{"hidden_size": 128, "routed_scale": 2.0, "balance_loss": 0.0127, "init_std_router": 0.011, "optimizer": "adamw", "max_seq_len": 2048, "max_steps": 9723}
Below are experts of layer 6 (counted from 0) of a mixture-of-experts language model. Rows are named router (the router's row for the expert), down (a neuron's output weights, with its number) and show model dimensions 0-127. Each number is 128 + 32 x the weight over its row's rms, rounded and kept within 0 to 255.
After each expert's rows: a language model's description of what the expert responds to. This comes from a sample of Wikipedia text that the model never trained on.

# expert 4
router [130 129 190 141 149 100 157  93 149 105  77  68  83 103  61  96 137  96 224 105  99 163 208 189 133  81 181 132 137 109  88 156 116 105 103 154 153 138 165  63 124 138 127 111 122 127 119 105 130 163 150 131 134 163 140 141 152 186 117 138  81 111 120 131 155 117 123 150 156  81 123 143 151 142 137  83  81 105  95 164 137 129 106 126  81 113 115 115  96 102 120  79 129 101  89 121 142 142 140  79 131 103 115 115 133 180 131 152 133 125 118 135  89 153 190 138  58  98 100 134 126 205  96 165 109  60 132  81]
down0 [188 132 130 131 144 134 111 131 160 142  91 158  86 151 102 126  93 119 138 163 130 147 118 129 141 160 109 149 110 110 134 186 121  65 142 101  96 122 118 110 141  67  88 102 124 110 124  50 101 141 116 171 160 108 147 156 137 153 114 155 122 146 139 122 198 187  76  90 117  60 126 139 187 134  20  93 129 173 109  94 139 215 160 169 154  85  98  95  84 159 146 137  95 151 132  84 128 134 108  83 140 155 127 145  79 157 149 137 165  92  98 133  74 119 185 129 137 112 126  73 117 133  85 117 113 136  96  89]
down1 [140 141 113 124 134 143 107 122 145  71  58 137 175 116 135  89 147 142 113 171 119 191  71  87 134 117  92 118 130 111 120 117 150 128  83 110  66 116 125 134 126 109 125 139 111 180 123 103 104 201 172 128 145 126  90  93 150 177 180  99 142  47 126 112  93 149 151 178 151 126 112 125 104 161 139  80 123 164 128 101  89 135  98 173 105 117 173 156 177 133 138 136 147 134  84 164 114 114  75 130 196 153 159 175 132 151 138 148 174 169 136  82 153 166 141  84 155 153 126 123  46 172 119 120 165 154 137  41]
down2 [134 161 137 140 103 135  67 107 154  92  47 120 126 103 132 135 124  98 154 163 128  91 108 146  87 160 129 120 191 114 131  94 168 142  95 149  70 128 125  58  74  83  91 171 154 180 124 138  86 127 203 149 127 119  28 116  75 143 157 108 126 146 160 140 167 154 120 126 103 145 118 143 114 102 101  56 115 161 116 103  95 132  75 120  71  92 159  87  99  56 127 117  96  66 130 119  92 119 162 116 160  77 125  72 118 166 168  99  93 112  99 133 124 118 152 106 144 136 159 123 123  99 114 149  99 126 132 103]
down3 [154 160 120  61 170 104 135 133 165 184 127 114 111 104 153 164 137  92 164  92 164 223  97 137 148 163 171 137 152 155  82 166  78 121 125 153 144 176 111 159  98  98 101 125  96 145  92 140 159 119 132 131 128 124 207 171 128 139 144 159 135 151 176 154 152 163 134  72 124 134 139 100 118 157 147 120 112 153  68  86 125  99 122 162 155 146 143 183 106 177 122 125 140 107 202  78 136 162 157 180 144 140 150 132 122 104 160  86  51 137 112  86  86  63 141 136 191 164 128  99 138  93 101 121 128 129 125  85]
down4 [140 136 110 150 178 106 131 117 132 151 192  89 149  71 105 166 100 117 105 152 122 164 137 127 133 119 141 191 100  84 142 144  85 122 104  92 174  80 122 105 153  90 137 112  91 180 118 217 143 123 129 152 134 119 194 102 151 157 107 153  92  55 124 143 120 127  91  75 129 125 123 126 150 140 173 164 116 153 149 118 126  99 190 101 117 147 103 144  87 138  92  85 200 102 101 153 122 194  64  78 132 105 194 126 123 107 135 147 104 120 186 163 168 144 112 137 120  70 161 125 115 150 177 100 130 101  65 137]
down5 [133 124 168 172 140  92 150 142 147 123 174 132  65 142  87  75 105 126 131  83 124 172  96 125 135 136 138  81 139 111 156 134 135 158 161  87 142 139 115 158 169 179 156 137 117 102 119 140 158 104 102 144 107 172 142  91 172  95 126 105 118 156  78 109 105  99 103 177  68  82 121 136 178  85 171 156  74  85  99 140 202 129 108 125 180 162 151 113 120 136  12  94 134 142  93 142 155 111 107  97 147 152  80 145 132 149 134 109 126  86 139 122 144  67 104 174 144 173 181 121 104 156 151 197 113 155  94  95]
down6 [120 101 130 173 205 129 120 113 110 126 103  77 151  74 138 161 151 141 122  69 126 184 196 149 150 135 137 105  87 125 148 103 129 170 102 148 107 143 172 113 185 142 104 103 127 145 198 152 202 128  79 116 117 122 192 128 180 193 147  71 103 143 154  94 132 155 117 117 122  67 121 117 139 142 129 113 158 135 134 137 166  93 150 132 111 123 130 130 109 102 121  46 150 131  83  79 160 142 114 126  70 166 161 121 197 123  94 146 104  98 149 121 191 142 165 124 132 158 102 118  68  94 165 138 119 159 162  86]
down7 [ 85 129 106  83 133 126 164 111 154 138 131 124  89 138 144 127  94 178 121 120 149  76 111 140  94 145 140 113 156 144 129  91 157  97 171 152 130 123 150 176  91  59 171 139  91 151 163 145 136 134 164 147 113 140 165 165 139 133 130 101 102 156   8 129 135 147 118 143 116  81 131 131 132 198 240 129 143 123 151 162 135 131 131 105  52 101 128  90 125 123 130 101 141 136 162 107 106 113 142 183 147 155 209  80 146 144 120 114 123  60 115 155 122 135 161  98 135 126 157 102 122  61 177 174  67 110 117 119]
What it handles: Time units, word fragments. Time words like year, week, round, season, night, and determiners before them (each year, that day), plus word-initial fragments like appro, leg, pres.

# expert 7
router [125 131 119 134  31 135 119 142 107 143 141 122  86 162 177 124 130 119 142 104  96 160 125 105 161 132 123 101  83 176 113  91 189 118 147  99  72 159 197 164 152 176 117 106 185 123  99 148 144 137 102 113 114 109 108 164 115 113  79 146 144 145 123 125 150 105  78  98 125 118 141  98 112 152 146 199 128 154  84 144 114 112 129 175 166  69 152  80 110 138 140 123 116 176 175  88 129 164 169 136 160 156  77 130 102 129 125 126  81 128 127 110 200 110 110 144 134 131   0 101 113  93 160 162  97 127 163 116]
down1 [148 158 141  99  92 162 160 107 147 190  92 194 140 163 138  88  83 104 135 118 112 121 137 113 126  61 177 110 140 184 115  98 140 182 139 138 188 160 112 145 125 182 136 118 147 158 127  96 202 158 181 117 111 163 138 115 231  86 177 177  69 152  64 129  88 134 166 122 127 106  68 171 132 125 112 135 135 114 136 148 160 137 114 121 147 170 129  73 168 126 141 109 158 135  95 128 121 111  98 155 158 143 189 132 122 118 115 114 146 134 108 137 134 139 161 123 154  90  91  66  94 152 164 147 118  85 125  68]
down2 [125 143 118 119 136 163 145 166 135  80 131 162 102  92 124 193 173 116 110  86 170 143 147  81 123  52 143  92 202 108 149 129 158 106  81 157 162 107 125 102 194 152 134  71 139 128  96 106 122 118 170  87 123 132 111 102  97 146 153 100  89 135  71 130 120 162 104 165 127 178 145 112 147 129 154 141 108 149 121 143  81 134 208 147 110 127 155  94 198 119 124 108 133 122 134  86 150 182  91 213 146 110 114 190 186  83 135  80 169 137 120 152 160  95  94 122 173 134 167 133  63 122 128 165 114 115 139 131]
down3 [157  99 178 138  59 136 133 147  90 151  78 195 158 132 119 141 139 108 118  85 159 150 117 153 169 163 149 106 146 128  99  91 101 178 119  81 150 105 141 117  91  90 169 159 125 172 158  68 156 128  80 103  97 143 173  63 114 189 106 144 131 153   0 124 104 125 142 133 142  82 106 148 165 158 110 137 131 128  94 117 152 111 162 106 116 121 118 100  58 117 142 111 158 163  57 131 114 118 138 100 133 161 133 118  92 128 175 127 108 132 108 114  63 103 153 138 105 110 175 117 192 117 126 123 116 175 121 146]
down4 [105 140  76 131  97 174 111  89  80 134 156  74 124  97 152 127 139 136  91  70 140 104 179 161 149 116 155 122 157 125  64 145 134 153 136 126 126 118 179  95 131 135 154 110 122 116  88 168 170  85 140 107  88 158 112 122 125 165 165 139 133 101  94 126 141 161 126 168 141 147 144 114 153  95 176 195 144 115 159 122 158 156 183  86 113 104 149 135  85  81  61 100 173 163  77 119 137 143 178  70 171 166  71 144 114 117 192 103 101 124 157 101 167 117 170 132 156 148 113  83 133 160 118 190 120 221 114 154]
down5 [113 103 157 143  45 114 142 103 157 128 142 124 114 167 118 132 157  84 167 151 129 139 100  84 134 125 158 103 146 154  93 126 100 121 149 152 179 155 176  88 136 139 158 139  98 100 137  72 172 178  93 174 126 148 122 103 169 138 131 180 109 102 111  99 137  78  89  58 156 195  30 127  92 212  92 128 101 121 124 137 113 116  99  95 167 214 128 131 115 129 134 134 106  98 130 107 154 120 102 162  89 153  80 158 107  89 127 115 105 161 113 128 141  95 139 108 148 154 103  74 132 152 130  92 119  46 135  89]
down6 [132 104 146  90 101 172 150  88  97 127 112 129 116 122 114 123 169 117 157 135 175  83 106 184 113 123 111 133 116 191 147  78 116 101 161 108  81 182  86  98 131  41 153 153 150 169  52 147 117 156 145  84 138 126  72 167 102 111  70 117  89 122 104 160 122  85 114 182 110  53  83 117 124  93 157  79 121 123 113 103  94 115  93 109 168 168  86 143 148  90 105 120 127  94 101 162 158 143  78 127 108 142 110 154 146 122 100 124  99 194 145 139 103  90 109 111 101  28 114 144 146 114 116 118  83 138 114 110]
down7 [179 121 124 148  68 182 138 102  73 169 122 123 117  70 150 162 124 128 159  97 136 135 142 121 153  70 131 135 142 157 108  65 168 120  94 186 132 184 179 192 136 107 143 148 140  77  96 168 152 203 115 111 116 153 130 107 160 191 127 140 128 137  46 136  96 150  92 193 136 122  96  94  88 149 142 102 140 143 132  57 123 102 155 100  82 134 160  99 114 153 113 125 188 147 154 174 165 150 151 155 127 174  87 203 157  93 101 124 104 176 153 144 107 110 150 123  96 128 136 125 145 154 129 111 165 142 148 126]
down8 [111 144 114 132 130 178 157 133  82 182 116 145 138 134 156 103 141 115 162 117 123 100  75 150 156 114  82 107 195 141 141 135 108 103  59 164 115  98 107 115 145  89  95 131  96 147 123  44 141 161 163  93 132 121  83 106 173 141  90 159 108  66  61 111  95 123 118 161 115 110 136 121 169 112 112 134  87 132  95 141  85 140 147 150  50 111 102 142 133 114 139 123 119 125 162  65  92  93 131  96 117  97 130  95 129 154 113 136  76 144 172 117 167  87 123  60  83 149 112  55  90 122 115 100  80  55 129  63]
What it handles: Verbs and following prepositions. Past-tense verbs and the prepositions after them, such as served, located, joined, shared, by, with, of, in descriptive sentences.

# expert 11
router [ 96 174 125 155 121  95 142 146  95  56  55  96 126 157 131 158  79 187 134 122 162 141  79 135 148 154 144 177 174 121 122 135  78  61  99 125  78 160 106 165 154  56 154 187 141 153 134 147 121 108 119  78  91 104  56 115  93 105 144  87 118 100 135 114 123 167 162 117 153 132 141 141 112 129 126 133 113 156 183 120 145 105 116 105 112 138 150  84 108 182 149 123 104  89 143 137 128 201 150  86 126 138 141 151 133 106 104  55 153  77 105 140 130 110  73 111 118 134 212 161 109 115 114 112 184 165 104 109]
down1 [130 125 136 157 131 146 134 101 160 138  83  85  91 106 118  83 120  93 100 141 154  80 118 123 104 109 128 160  93 126 109 144 118 170 151 183 156 102 122 159 201 100  95 103 128 129 143 101 122 165 120 164  89  82 183 161 173 120 146 160 145 143  71 101 141 134  54 136 147 129  61 159 134  89 196 108 132 105 154 148 100 175 167  79 132 165 149  91 149  62  97  63  67 128 107  92 165  86 127  95 177 135  94 146  82 152  77 130 172 108  96 147 135 134 157  86 127 129 134  81 132 107 134 113  80 201 119 123]
down2 [111 124  97 159 132 132 117 111  88 115 106  48 134 120 189 174 151 135 134 171 148 131 168  87 141 146 164 130 112 110  87 122 137 113 140  91  89 101 153  98 113  95 149  91 156 107 194  87 137 152 132 133 119 141 191 165 118 128 165 135 154 166  46 127 151 180  98 141  60 174 122 134 126 183 159 195 134 156  92  76  77 148  66 130  75 112 169  84 125 118 113  59 143 147 140 113 180 101 160 109 112  97 135 115 115 126 175 117 138 149 189 121 161 147  89  95 101 104 134 111 143 138 147 165  87 171 105 171]
down3 [152  78 107 142 106 184 126 160  68 152 121 127 138 114  67 150 110  82 136 112 137 154 147 125 109  86 117 100 129 154 161 108 191 147 140 153 158 126 164 128 181 146 134  91  60 176 172 120 155  91 165 131 124 128 137  89 105  92 113 110 100 146  13 162  84 158  80 144 100  98 162 134  82 126 128  83 133 113 114 178 105 116 150 144  93  84 151 108 135 114 154 149 129 119 107 133 109 122 141 114  90 120 131 112 112 145 135 137  94 142 186  50  83 222 117 118  81 101 145  85  91 131  80 158 151  90 103  96]
down4 [141 106 111  87 142 117 102 107 108 133 134 114 140 106 128  80 155  95 186 104 169  48 127 144  87  82  79  90 138 157 142 215 148  99 113 147 185  99  98 159 122 130 124 161 134 160 120  75 101 125  83 134  86  97 107  89 131 105 171  96  87 146  38  81  83 134 163 153 165 108 128 114 102 119 102 145 110 146 159  46 115 127 126 134 154 139 112  79 164 151 114 118 135 189 122 117  97 221 119 164  88 154  65 121 100 125 138 145 144 114 126 140 138  91 117 172 175 133 168 110 118 124  96 169 117 113 119 163]
down5 [128 127  90 140 155 144 131  91  89 100 111  90  88 166 191  91  99 169 106 142 154 133 123 162 138 133 127 152  72 125 122  94  91 185 134  83  67  64 147 193 130 150  83 111 174 104 118  97 124 141 140 175  88 125 193 143 121 189 162 133 169  83  68 171 128 102 116 113 112 117 131 127  85 137 181 116  81 103 139 200 170  85 169 186 185 103 125  76 155 126  85 141 131 107 125 110 103 107 109 102 122 101 134  93  74  80 141 144 102 109 143 124 119 156 114 116 175 166  92 158 170 133 155 125 159 125 143 161]
down6 [122 121 122 178 192 112 106 111 115 136 145 107 136 140 151 149 138 132 104  42 143 109  50 180 171 158 108 181 221 130 115 126 172 206 156 112 119 206 144 143 124 154 146 153  83 112 151 128 144 115 151 143 124  98  88 164 156 164 144 101  99 170  97 211 121 130 120 142 121 125 130 134 121 105 109 113  71 169 170 103 141 162 136 151 119 123 138 116  56  76 132 115 113 141 184 172 116 119 126 146 120  83 148 132 173  92 115 163  79 159 139 148 100 123 138 152 130  64 179 156 114 158  99 164 161 139 123 149]
down7 [ 63 144 129 136 136 131 105 111 168 163 153 152 110  83 131 120 126  88 165 153 102 122  85 159 144  53 112 157 188 113 107 143 130 123 113 176 159 176 136 103  86 108 147 169 114 151 113 196 146  61 181 130 111 165 114 146 111 163  96 144 157 124  91  86 170 112 138 134 174 131 151 200 132 180 143  93 138  67 140 167 151 128 152 108 120 106  97 194 133 144 129  94  94  85 137 126 111 147 142 135 121 103 135  79  82 204  76 154 146  86 104 110  42 133  92  99 180 109 152 131 148 112 163 109 104 107  96 143]
down8 [144  95 142 134  94 116 144 184 125 160  77 164 172  93 167 128 154 118 179  75 124 129 100 141 152 132 120 164 120 109 165  88 138 135 134  96 136 150 186 170 132  64 208  97 104  82 157  73 114  91 185 146 160  77 189  94  98  73 151 153 148 153  55 115  92  94 108 126 104 146 128 144  97 172 169  93 143 153 115 134  72 187 120 102  97 173 107  88 138 125  86 100  75 123 145  99 119 126 105 150 127 156 162 184 108 108 104 122 143 102 120  82 158  90 158 101 167 107 125 110 157 128 151 178 115 100 149 151]
What it handles: Digits of years and dates. Digits inside years and dates, especially 1 and 9 of 19xx, in birth dates, career spans and list entries, such as January 1960.

# expert 3
router [ 83  56 181  94 104 108  86 169 147  78 122 115 100 124  89  99 179  80  95 118 168  79 139  91 108 120  96 168 184 161 151 114  98 150  71 156 148  84 117 140 140 126 117 118 116 134 108  63 131 108 106  62 113  66 155  89 113 110 111 106 159 185 120  87 119 117 109 116 170 111 151 149 176 149 141 128 126 190 140 134 103 156 143 139 177 157 159 118 107 156 130 166 147 108 149 157  90 178 174 171 142 150 122 108 133 123 147 109 195 195 127 106 115 116 121 117 227  92 164  99 117 111 124 155 145 169 127 133]
down0 [ 68 120  92 132 134 101 114 155 173 162 106 141 161 162 167 152 127 119 114 114  84 153 124 128 143  75 161 137 125 138 101 208 159  66 124 156 135 153 126  95  69  69 130 113 189 115 136  80 151 137 139 177 123 108 145 131 110  99 141  68 169 190  74  84 148  93 179  92 131 140 118 164 134 121 155 183 117 123 120 126 189  87 105 188 108 127 152 120 119 156 129 130 124 146 144 163  83 123 157 197 126 124 161  80 145 128 129 134  89  93 110  80 165  95 185 139 169 119  79  61 102 137 111 184 107  91 136 131]
down1 [159 150 117 136 143  93 103 152 152 102 152 132  61  24 126 116  77 139 120 139 140 114 122 113 104  76 126 121 121  92  80  95 154 193  95 117 113 128 161 150 137 112 110 177 170  77 124 162 119 108  91 168 107 140 118 122 140 112  91 100  94 159 125  98 161 160 116 126 105 103  98 142 160  94 177 178 147 131 114 158  91 173 136 112 142 127 175  92  61  72 120 159 118 116 127 154 117  87 183  77 166 184 103 144 104 134 109  81 124 105 164 120  75 144 139 176 138  83  68  74 103 178  87 192 131 130 132 103]
down2 [164 121 165  81 100 179 141 136 105 126 150 119 126 180 142 181 107 139 148  95  83 161 122 153 182 109 162 165 176 137 161 113 152 112 195 134 136  68 120 129 194  69 133 154 106 141 153 120 153 146 141  92  70 142 145  71 120  88  74 118  80  91  13 122 107 121 146 142 169 116 155  97 117  83 177 141 102 111 125  80 133 133 118 113 100 188 131  73 131 169 160 155 107 171 112 105 100 171 137 172 166  98 134 122  98 108  68 108 139  84 122 140 151  89 117 165 104 127 145 120 170 114  95 145 130  95 141 136]
down3 [110 152 130 185 114  77 166 118 116 167  97 103 165 145 153 169 127 113 172 185 104 133 155 122 176 171 111 169 121 171 142 103  86 163 123 107 124 184 100 177 128  68 217 135 115 103 153  87 147  93 131 119  72 165 165 118 137  82 175 130 140 132 163 111 108 129  77 169 135 130 137 142 145  98 168  83 141 148 108 197 151  77  94 128 171 144 120 195 159  99  61 132 112 135 103 143 141 125 121 138 166 177 102 118  78 124 113 159 144  63 128 157 108  63 123  98 161 139 121  82 133 105  99 165 134 150 162 125]
down4 [162 117 151 108 157 168 134 144 163  76  91  79 160 132 102 107 172 126 162 129  77 111 127  58  68 128 104 101 149 122 173 102 125  91  16 174  94 110  72 170 134  89  91 172 127 153 151 127 138 200 177 107 132 108 108 106 165 138 185 108 118 135 183 191  92 131 123 137  85 124  81 154 131 128 142 130 104 135 157 199 140 221  81 144 140 123 121 166 134 113 125 121 159 155 140 122 126 167 117 149 112 171 116 150 135 141 164 143 146 132 167 139 121  90 119  90 150 178 140 111 140  84 113 164 128 115 121 151]
down5 [ 89 128 122 134 120 164 115 151 164 104 120 134  88  72 103 112 143 164 171 123  92  94 109 115 113  70 103 190 137 124  98  82  90 135 174 171 132 120 180  71 108 149 141 150 103 173 140 135 110 110  82 103 122  98  83 116  81 165 164 125 158 132 155 110 175 188 141  97 138 143  94 111 127  76 103 140 135 145 141 156 112 150  59  93 136 140 160  76 138 137 146 166  30 125 133 119 144  81 164 140 122 176 138 105 131 137  18 130 153 113 149 141 187 128 114 114 156 165 121 118 133  59  85 148  72 120 127 139]
down6 [187 140 148 141 151 167 122 141 121 132 122 123 148 143 137 104  83 164 138 110  78 130 132  93 144  97 110 154 203  86 146  79 134 137 142 167 122 169 138 109  90 146 168  90  81 116  94 152 151  93 183 124 133 149  93  33  90 118 114 118 161 106 127 118  94 182 133  83 114  88 146 116 124 156 144 114  83 104 176  76 113 123  91  90  59 153 196  77  95 166 137 131  94 159 117  98  70 168 157 152 105 132 142 110 102 147  90 138 177 125 132 165  94  73 143 180  87 147 149  76 102  86 105 109 132 131 184 149]
down7 [108 123 129  92 114 114 121 117 159 118  98 164 162 107 194 145 123 120  96  92 125 152 146 123 176 152 224 113 123 153  78 131 142  94 180 106 126 155 164 150  94  62 160  88 139 150 130 124 126 119  93 153 180 116  97 105 159 158 147  94 108 139 128 110  92  93  71 135 128 120 124 157  16 145 106 123 105 167  99 140 154 139 163 176 135 164 117 200 119 157 173 123 115  96 191 112  98 139 115 141 120 166  48  44 136 147 117 120 123 150 128  73 143 115 118 144 131 116 129  68 111  81 149 113 108 104  95  93]
What it handles: Quantifiers and determiners. Quantity and determiner words after as, of, is or table pipes, such as several, other, two, one, few, large, this.

# expert 10
router [111 116 126 128  83 159 114 204 175 149 250 189 124 108 130 155 144 110  85  98 111 135  94 120 111 116  63  99 120 125  89 164  96  90 147 123  94 132 142 117 121 182 119 120 161  86  82  94 138 155 115 182 115 104 133 101  71 130 123 138 192 160 152 109 113 111 131 107 164 147 142 131 154 136 144 127 141 138  98 107 125 142 161 136 210 156 161 148 144 113 100 185 125 152  85 173 107  98 153 168 118 152  48 100  82  90 116 150  78 156 128 175 149 197 117 114 133 137 104 159 150 137 121 137 126 186 115 150]
down1 [121  97 109 155 192 118 151 165 156 147 146 129 113 125 102 137 130 136 134 144 201  80 153  96  70 134 141 124 107 136 159 107  97 162 173 138 141 169 134  73  89 136 132  84  80 166 105 136 113 161 199 147  95 141 150 111 149 125 164 108 167  82 106  80  56 146 202 110 135  95 159  98 105 123 123 136 150 106  47 163 125 137 152  63 121 104 159  25 127  98 147 116  94 196 141 119 157 155 106 136 124 102 116 116  54  89 106 134 139 114 182 120 111 170 101 112 148 118 185 140 112 108 104 154 124 120 126 134]
down2 [119 104  91 206 105 107 144  84 130 138 151  89 149  98  84 160 118 201  74  81 138 131 124 176 154  73  79 123  93  67 111 157 160 119 151 110 100 122 101 146 117 114 138 136 116 152 118 130 181 130 127  91 170 161 166 112 108  78  55 110  94 153  77 175 126  95 142  99 116 118 118 109 133 111  87  89 146 112 158 119 137 207 172 105 151 107 106  84 130 137 140 180 150 122 200 147 100 157  99 134  79 179 141 136 169 142 138 139 148 108 162  85 148 159 142 121 109  92 134 122 127  77 128  82 170 189 145  80]
down3 [142  87 172 137 117  92 142  89 109 145  94 146  69 134  91 135 105 143 129 127 129 121 106 143 186 151 110 126 116  37 147 152  87 111 165 157 100 136  69 140  75 103 168 109 160 118 142  70 110 112 143 213 104 103 151 140 163 112 115 140 147 162 166 113 169 101 101  94  90 145 145 121 120 107 151 116 140 129 143 154 134 167 148  72 177 105  73 160 128 113 108 129 123 135 131 102 148 145 115 157 116 145  74 130 196 100  81 178 124  90 172 136  74 104 112 144 152  67 132 180  83 129 105 125  79 215  65 120]
down4 [159 139 131 120 109 138 114 193 146 134  84  60 123 125 143 158  91 104 151  62 116 124 116 183 136 129 114 153 115 140  61 104  99 133  72 118 102 107  69 161 116 141  82  99 134 165  79 103 196  85 165 185  86 114  81 118 132 150 131 156 162 159 175 148 140 104 136 151 127 162 104 133 149 141 153 131 131 133 128  94 143 163 162 143 176 145 169 166 161 122 104 117 128 126 155 116 111 121 160 141 109  53  48  99 125 136  98 180 121  75 115 204 125 137 122  64  84 143 126 153 157 119 138 170 113 213 150 121]
down5 [174 116 150 101 140  98  80 152 187  83 121 121 140 127 119  79 153 168 114 143 125 126 167  96 125 172 134  93 140 162 205 139 155 152 114 148 118 161 177 167  96 141  86 100 125 146 148  55  83 132  88  97 136 152 128  90 151 151 112  88 124 127 122  56 119 111 103 151 150  80 159 123 133 161 177  97 167 147 132 125  94 195 122  88 199 167 148  83 125  99 138 144 123 145 134 120 131 126 138 129 188 123 176 129 196  72 137 101 144 184 179 127 117 182 108 102 122 106 112 194 137 129 190 178 121 118 125  82]
down6 [119 154 103 116 122 134 155 207 134 102  84 123 134 113 106 123 101 132 123  80 148  92 133 170 133 108 124 149 139  85 162 154 121 140 128 140 110  96  98 105 117 104  95  80  95 197 173 160 126 146 161 113 170 137 107  99 101 143 115  50 116 129  70 142 137 236 176 193 173 163 151 115 122 111 148 143  80 123 120 158 118 133  75 192  64 172 103 146 146 152 115 154  52  94 129 154 129 106 116 108 154 167 129 188 144 121 122 121 155 109 150 127 122 113 145  94 165 104 147 121 121  80  58 130 174 108  73 148]
down7 [168 153 132 186  80 143 173 141  95  93 129 118 103  80 129 148 102 133 168 145 152 111 164 159  63 123  98 168 168 127 140 157  84 129 124 146 145 174 141 152  67 129  94 130 103 160 128 151 126  84 109 163  86 136 130 134 161 141  79 146 111 185  54 131 109 181 105 185 168 138 131 104 143 148 194 126 105 155 101  56  92 176 117 145 119 172  66 161 109 159 175 109 115 113 153 121  98 195 131 112 125 146 133 155  82 124  83 103 105 131 118 158  99 143 148 120  76  77 115 121 148 144  98 134 144  80 190  66]
down8 [135 134 100  54 140 118 158 102 172 143 117 105 159  68  65 143 163 125 182 115  77 158 151  87 168 126 139 164  74  72 131 140  96 179 123 136 157  66 124 136 131  89 185 127 134 117 108 199 133 185 158 154 136 126 147 150 189 222 120 101  90  78 154 145 170 103 130 121 174  88 127 121 165 107 151  99  95 129  72 127  97 166 151 136 142  98 125 154 142 197 128 126 111  83 117 126 125 183  76 133 147 162 125 147 140 142  99 149 129 137  81 132 135 127 111  84 152 101 142  84 126 129 134 144  58 148 146 125]
What it handles: Clause openers and connectives. Sentence-opening adverbials (During, After, However), the comma after intro phrases like his death, infobox words like Born, Directed by, and table pipes.

# expert 14
router [ 90 133  55  93 124 114 179 149 144 160 169 135 137 130 132 128 154 107 104 177 128 154 128 139 147 162 118  90  99 144 157 151 105 202 111 142 133  99  75 146  98 134 108 138 152 136 127 145  66 130 109 146 154 113 119 181 168  81 106 158 117  95 123 119 107 133  76 178  90 163 103  82  78  90 119 104 191 177 107 116 133 152 117 168 140 211 109 176 119 151 181 108 164 118 145  90  85  68  87 127 131 116  40 116 150  62 113 136 183 151 110 113 138 119 105 143 110 139 173 138 147 159  57 125 105  85 122 120]
down1 [115  80 128 137 109 105  96 138  90 116  56 140 111 161 105 175 156  99 170 109 177 111 114 164 147 118 114  48 138 137 105 122 123 186  83 158 151 105 135 148 144 106  71 126 140  82 127 143 171 170 148 102 109 116  34 106  98  95  79 112 147 104 102 174 160 113 137 142 146 140 146 127  71 109  50 134  64 156 145 135  73 122 127 106 111 135 164 151 146 113 103 150 218  86 143  67 148 117 107 145 145 188 158 116 174 126 168 135 138 184 138 138 127 121 143 142 154 126  76 120  96 139 140 114 173  81  96 124]
down2 [113 141 119 154 147 112 167 176 151 137  86  99 115  71 186 128  98 117 151 108  99 152 138 167  95 181 122 168  87 156 146 122 165 109 139 122 124 190 109 144 146  84 107 143 178 157 142 151 157 188 141 133 113 149 160 118 130 113 150 126 106 115 112 164 134 148 127 129 149  69  55 157 175 132 139  99 180 118 101 148 169 133 124 157  79 172 121 140 102 105 121 162 131 166 102 165 173 105 135 144 171 112 200 166  84 137 132 100  88  46 136  99 191  98 149  75 100 158 120 141 117 128 143 130 128 239 158 169]
down3 [141 150  65 135 117  72 186 130 128 165 134 117 126 128 110 111 115 194 136 167 128 147 127 155 159 101 146 126 130 133 116 151  81 116 143 188 124 139 104 133 156  99 137 138 159 142 144  95 191 156 206 147 178 156  54  68 140 111 200 124 108 155 103 175 115 125 147  96  58 183  87 135 107 102 153  89 102 113 152 181 154 160 128 175  76  79 100 135 130  97 107 116 104  75 134  78 108 146 142 128 121  96 173 137 132 112 108  94 116 170 148  93 154  93 161 165 130 197 106 129 120 119  93 137 106 186  91 165]
down4 [ 73 142 133 124 119  38 121 126 114 118 150 130 150 107 142  92 108 169 145 163 146 139  88 119 172 131 184  42 129 124 190 147 170 120  75 153 153 103 128 161 177  97 122 157 157  96 101 155  77 116 114 165 134 136 172 134 138 117 157 123  96 150 165  52 121 154 158 191 102 163  65 144 101  90 156 184 136 133  86 167 114 153 147 120 112  76 127 129 148 118 152 156 164 180  68 134 109  86 129 114 116 141 119 131 147 127 142 162 155  87  83  98 150 117 160 136  72 141 104 130 115 117 104 179  58 108  94 178]
down5 [132 113 162 143 137 143  81 207 113 108 132 187 169 145 125 188 133  91 106 199 126 134 170 106 234 151  85 128  96 103 118 168  76  95 109 115 167 129 160  88 103  95 107 168  89 124 139 146 111  93 129 220 116  98  88 105 162 120 170 103 144 106  91 118 164 109 198  93 124  96  74 157 112 116  97 138 173 128 140  89 151 153 153 116 131 184 124 110 146 171  85  68 132 111 166 140 152 120  82 106 167 111 104 133 140 148 143 159 108  83 163 147 111 116 107 116 127 141 101 173  79 106 111 140 143 121 110 128]
down6 [140  90  90 107 121 167 143 160 163 151 140 139 138 109 166 157 139 117 103  73 139 161 120 150 154 125 125 113 141 148 104 153 169 141 145 168 126 111 148  83 159  96 172 121 113 151  80 126 131  88 120 143  93 135 163 125 139 115 182 164 130  81   0 104 156 135 127 120  81 123  97 161 134 113 160 141 174 202 100 143 154 135  79 143 154 117 195 146 134 114 102 107 135 156 164 128 133  96 149 173 160  90 131 152  90 120  96 112  91 109 180 145 107 104 143  86 148 159 168 122 135  70 164 178  73 164 168  95]
down7 [105 120  99 178 119 149  83 135 138 180 131 113 131 184 136 166 161  98 118  75  90 120 168 123 185 133  96  91 102 115 150  88 123 157 174 107 123 122 106 140 147 150 218 113 111 115 143  89 138 109 142 156 149  72 169 140 146 158 159  81 123 131 106 155 133 147 153 111 103  87 114 135 154 108 170 107 129  88 128 103 131 115  95 123 125 123 125 119 139 145  63 132 130 146 106 177 112 155  81 148 131 185 156 177 176 143 105 128 130  75  71 165 226 126 159 205 177 143  49  93 105  77 138 150  86 145 131 107]
down8 [ 94 126 166 112  90 160  96 169 113 196 137 156 159 156 140 130 104 158 122 153 178 119  94 110 124 168 112 143 144 128 145 107 107  66 162  89 127  97 131 108 152  62 146  84  82  64 142 186 159  76 129 123  77  77  72 129 138 151 142 173  90 107  66 115  95 122 118 148 115 110 167 101 152 181 180 153 146 124 170 117 120 136 140 185 121 105 106 148 131  86 153  99 137 126 165 181 147 188 113 162 128  77 153 163 160 170 100 125 148  76 121 117 155  91 167 192 137 131  83 115 166  98  78 165 146 116 151 104]
What it handles: Plural endings, table numbers. Abstract noun plural endings (-ities, -ments, -ions), words like known and called before a name, and pipes and digits in number tables.